Weights of a small mixture-of-experts language model, trained from scratch on English Wikipedia: vocabulary 32768.
Below are experts of layer 4 (counted from 0) of a mixture-of-experts language model. Rows are named gate (a neuron's input weights, with its number), up (a neuron's input weights, with its number), down (a neuron's output weights, with its number) and show model dimensions 128-255. Each number is 128 + 32 x the weight over its row's rms, rounded and kept within 0 to 255. Numbers have three digits each.
Before each expert's rows: "comes before" lists some tokens at least twice as common just after its tokens as in all text. This comes from a sample of Wikipedia text that the model never trained on. Tokens count by the router's weight.

# expert 17
comes before: "\n\n", "\n", "also", "S", "age ", "aged "
gate0:100069114119109071180129169108116081172125156087190101132127117109099177162152152176102149140141158136145097150159124103157131091150141097185097165110055166128193214110107159125128137136182018139135084123169149095101128156109141092089093171158111092042145115054175187125152136086137155163104115131095165086127187077155107081112138141090089168092172147100145109116151171182122150087156
up0:128129122165095165087118135096158110088096083130209188129141142059102162080165104069076116097120148108113079128206161133122126097144112094157098151142050123071196137154154166164177178137130134176158168107134123135113117097112126093100194096161174186150130125135179118155094111101206105136099138135077129193096136133142129094132115153146133174093160100111134130138125183122074150175166
down0:133129139141088164153118114098146149131151109143099101140205200150068150138122093057103171134165060106091126129122132131133142112168132135088085133142118105139115173131217123164125140212115051139112166068183173154107082180113157127114114114095147148136074142158130152077126149123147079077146089089113078121119137099159139152113079104119157161145152138147121059118210116127112163155107

# expert 0
comes before: "the ", "a ", "his ", "their ", "its ", "this "
gate0:103174127135126132152169218150110097148125145133141126098104127083121095172209155161126141186100141125080165162137122085123148162051141125127100146135142120107067130166115141099117168107072101128153081128159163169126128109143118106039196065165092138093177170167157165138101073134105190151132143140117159094116139101160080066124117135084092146165184091154104141119130169151117108136133
up0:127146066143097147140085137117148144124118078080065063116151130090123083177181114132113144110102115144097129135136077141142130089165165095070097136124177156127112117151078161161160128152108078149163108112143076114113156135159100089095193151182149151103146094148125115110129187133141212112168061160191136131141095106153089151159103126101129188141136112101170124147209111125161164102102
down0:074166125109129145151196145189127108103140144161204158122088134144108156111087097170111129167110115164163143227165094066107146129133124087102100146115135123121098048116165142109129123119144194113116089095121138137110135146102138139148109126134156108122177132087177174099119095107116128120128162140126132093128126091157159131163124136202169077059101129127109145093109161089157135117209

# expert 10
comes before: "- ", "| ", "==", "The ", "= ", "==="
gate1:146128177132094081078142158117092130124150142074085090120130160104123144168101184105117118105092058113187115127060186125041177115169122150092114134076125097158174126139141140097144130180142091134096115113103166137101121113142169177070165182186156149123165120135103087117083153118101100078083104140153044123150076134143126154118141092115100148132125144088113132162120090142074151144060
up1:143121197103117137133171187115139110074109120122187096123124085126194101159117125098111105136059176105120094126086144116063195120168116107136090145144150170169128132174183120130109145130132084141060060090115158146094114091128128174088153130125147146153135147133119123137146058136107110122122129128108079106179141136123142111132155119163124154165101139120137149055173160147109173061136
down1:145155121143141134180137106167110119117133090147093144128117155127150088147102117113155123170124119174148163091098113086161195122150152181090137121115102098152143149082104171152147126160181128101098074108134143131134200095115122115077034093139087198085200088110145081185160179161124136093162096118105165100099147091064135130098097140152117156078178110105090112148138165049133100178166

# expert 23
comes before: "| ", "′", "°", "000 ", "1", "0"
gate1:128141153119143157139137101150097100069125128160085128126070183136074106131181158094141160185108112162079101022190122106189108147106136196134143125121153121100103129136103155151114152158119097094152132130154071099068154090103151087137135125088111096166160122142109090124110170152154129151149178110147111050102154161165135075127151178094106171091200149103154118115093146156115145203163
up1:123109095117192158140099079127112120117101152067128182114146104139082086126052091086085155159173135125043148140096160135090132125198136087135154168183114130125125101147109157156166173089174092198111090149103137117119141158110115105131149121129118170153164118121178130078115056127168109135026097107118186092165078099134113145095129127166193142145123067103087105173173130176140078103145
down1:122157084113150094207135133119088122151124169119084077155148092163079141110105153145118149162111116105144102084120087060129110099111167125133112114178188122120158159155161159174129153084078113121114151152146137085179094128080145173121162113110152173105150131152115088100117122153153156127112057115168111109149141127080058138101133150079141170143137106062161154190154118153118111151172

# expert 8
comes before: "the ", "a ", ": ", "his ", "an ", "The "
gate1:154153116122119074163177126155120099106108130127178183138133129117132147060202184084055155104133183204178114173159125098131177094172172192127165145079104161197102114099102144149173126120134117153195189091136123124166051169111135159140188179100085147153139059136078128170125117149152141155087090056178159082131125140127136072127103143145140171116065108125126106080142122154115133127174
up1:167172095179135144114133134162167144063158158116116190089113086130074145094178109107074108098131145091155093095162072076110180055129162137126064117084151141189132071157162104158090139103153106128159166138166123071143094165109140141157153146093150163122151116126159165115105142104100076159129088122159179172067130134132172092082132072120139120107125161134152109111138193103116129104170
down1:150144145094177060125130113101149169143174187143092181122094137154099088138132152208121073142168133097105111122080115179066135155096129099150173140100132101137150125142166131136148119130125127097175161035095168103054113073170138144166138153136140090102148082082153122115121122185132122151165156185134108131221129157148114184164134126129142078115151165109098114124080129068099142122171